Weights of a small mixture-of-experts language model, trained from scratch on English Wikipedia.
Size: width 224, vocabulary 25921, 40M parameters.
Below are experts of layer 4 (counted from 0) of a mixture-of-experts language model. Rows are named router (the router's row for the expert), down (a neuron's output weights, with its number) and show model dimensions 0-223. Each number is 500 + 50 x the weight over its row's rms, rounded and kept within 0 to 999. Numbers have three digits each.
Before each expert's rows: "comes before" lists some tokens at least twice as common just after its tokens as in all text. This comes from a sample of Wikipedia text that the model never trained on. Tokens count by the router's weight.

# expert 18
comes before: " of", ",", " and", ".", " in", ".\n\n"
router:477502520453566438552534447505453422472465544544468433537419438553476484540577506415435455442525486569552540550424463439503453440436497547571457537459505454544492536562473419548479477435554440463569564447532456483588445468421456453545484445577509476547510553549487428517531545474446491436453426517486426524470425454489449549447425514571528483545546537455508527454440459510545518488537545475434523416427516568416554571431442456449499538532452564524559535444540462431396504554449529555439450448541562508592595451454429447510494426508465505533552563535401547530441476491431532547533474439526436447569485559558556544518521551556531454496561441448450582434577568470501566430553
down0:510516515399478451537608591513466536485525548538462511525522519519513488298483476447528444541560573453469502608538443372454509455469494535519494559505427530465444492497393527451439499539487505497571404453526521408548464485530491472522405502435528463514514470494446470541475536529579454523511483488474471612603523445479522455445471538461564493565442434451585417452509494505532500494502369377486469524417438528464496547486443498567401594480529552496406503533529484518523508430514437464482527605548517490539540476506460506473587477508416534577488515484477513516396465454494578491542490465497535497453512475418438599469540516612414511542508512459465529491481438551583508487501
down1:533484520510476517495483546432552521527401499540485476473462540529568451476488416525503384453526417492460503570408504484587493484551504531428499443563484501492499556505501571435458456534569479556509420507532498537482508434535512476486515559447505376434548485502511461471427569515486526506470630550492475500471462494534507520580502443397541469404498463493460497546452525496545492467531478546470529561442417409570521549568542450564569392362489582487510526517450575512504491461531468478573566452452562484498462532521514512471485464333566430483519459410524517445521515412537384502405457600566475510525582473448488463572426489442491548481535490484536516448354447500506520409555
down2:565496514515467593509603488382445370472535450567594535553577422574483517475476509433530436427454461470408471511588553490476445497501544457539449477523457535385416415449491487460501520465462521501486513500402568496497537444378569492504463471413448416457440595499570472535501490549525435495540446478543559521490566413517602526505557551456525544548469430533514442565562494444454490493459456508605481485536612478493521439437545429564463481534437509507443558458455496528448539439535442423493497456484436560566481495368463440478474501458545498457544482403558540444488486459515496485503504500542449495466476423500476541586417518527521440548487554530439458473534537525480477595488

# expert 4
comes before: "1", "201", "2", "0", "202", "200"
router:473547518460527402532538445515530462467466515534569416535455407552536504544528515491409504435562520531563565529411497469546565428517490512517445505427514467530445550505483417505507465487529420517536515451509528498527505401477458403507495490532523476567514562605525419520519498480512487450438485482485504528551431503504466460396449473606542515508560565443532505455479524515596539439523672519442539440458533574524582537447500447520531476513409556488633568517474489458493540505464490551455429426492521463535536449467453472481473461523432559506679528543501674516466513528473577477514480486515480413529467530593516578508466561548519430528508427395496570435518498451445541482499
down0:516541592521423490486540488495377533512493509445602521503519407410474540499493566515422401450458491568549555511504401488503541505490606505406502462412530455523482569530579510507496502472488530544435504447500448566472508451447476426458511485491505557517511514533494524421516397478544481497532525546512524443418565531446529561388453540505508571564417493513499495492495523496543519522473541491527596464461531587558521585497540474413480439524501513510543572509530491485520536696570496428473508426466477549572515429550502502506446524601430525524556465599459588531537478445541487506445478438431463537546461535570449471451434606420515503525526440469350492515466473564463559514561
down1:493534480573489569506500493566404547515488541480526537509505398461611512446434428534522582436555577568571530526520503465512469505481524475539522429476553466474485492452560498498550431443544535484474419540529459543495552441423544473362584487474405484459485489552588474589464502506508556478426518528560501589505519443544462559536515490468459549451543464596572460411514518438461505495560488448560523545477470575468525498480504502449500447513415416426504554477402543420470500550474427481474444441445434421517441556418510487448444576547499519487460404508535587415508511471557477402445483480629387465381438511502512483548506534474534445415483578566481511460471466477502572554515
down2:485533514523456503428484483486527604534567541450470505478482491537420545498527518519528448437505375582428559479461491494541483572520424480477490529526370620461365487554485481540577473463414517560522560456475500461459524498459451365539476524504552446550463433505396508450570436632484482542520479544552485531565491497461465496502397472477543494520512479463560515483486528497458485474397440455448512463481467509609474556471540447557408509471532510493533509478506501504513442446542451613485503471516565533472369574474449457489484491516490523473556564575509506459481609403532569536489518522451458551594518472620566537484508534449519525451515503521549448493622541464411512545617

# expert 26
comes before: " ", " \"", " —", " −", " +", " ."
router:489547489430530443589518441447502403467438488512530502491472462498427469497587519497435478448558477528504492586391507486474462411489483545556452518444490481478529510599517536563463444485509436448554573475578452535503452384511476439480470401526572461557494517562483507503513484489501501414442443519540464512476393442447428567454462498523462443466563546411516468469406498521546417511570589444384542428409525495410511582440403386439530503453502492522538601507517517473525456571481497479400532490551469472495530447445392432507517420504513493510546519513434496518469513503440594542502517448539505463547506452568596608538486520519503453488557429385540518449526600507498491530556
down0:439494532547505494600505579493515534467553574496445470422468496594493468421541486543593563470582530487494519518495539518516460501544392468509553530459553441519567465503478455488407498443499547599499534430489458457551476533381546540483543491513436544459637493451492606521446450498508442443545402405497462494518478461474464522522493503442463534490483527565496433465509497563346604469501499594540463523432473483564524560534550552464493410413494550431380495549482502498484494488482516499503429538442425527541539495450460598543536603492500468529447526502456493427494448544518477504502455410509415436561452580483494509443512514475602516514475489662460561468542531472598508460456
down1:501516622531502425512490433422501434561586547426482510531527465420527479557456433573466561472495483535491446451485554438487520471510520572500365426523456522517535486508452503502533529545454494427531625563469501588486457529575464472428521539504495557520411390544513555605559575450620536475474538434528560510568504557500613649487614505578459573521438462477442571509419462530419474518484478405520462526515536544504490405535501478546464466519457418494511536478554502479512502442537517565470455459460511494547444522519507465508475490580552528549585458499522590500555445468560430486526515550553492468512491473563518552582542483578501509512419474523542413499390450539535463525462
down2:513549479617487470478496535558533476433464488439545529536536543424494492533448540544529504547503499509433446503538539317584493447563500527441501501514360535520489543516568551539489512449500497516406499554504531374447540491509470483490525550564607517465560506527516533491371488614509488491543474468510551525355491430587542507450498473494597472503513418516494562450496555488453479494514485495536559563534470491516514419580511545455497549467511351575517476549502483441594424528464442433500520503433572486494520503562419545484508514463468537484532499529551437474549511497495514437461428529485546489435483500410433556445451398545505472357391568506559558518514497555573516469474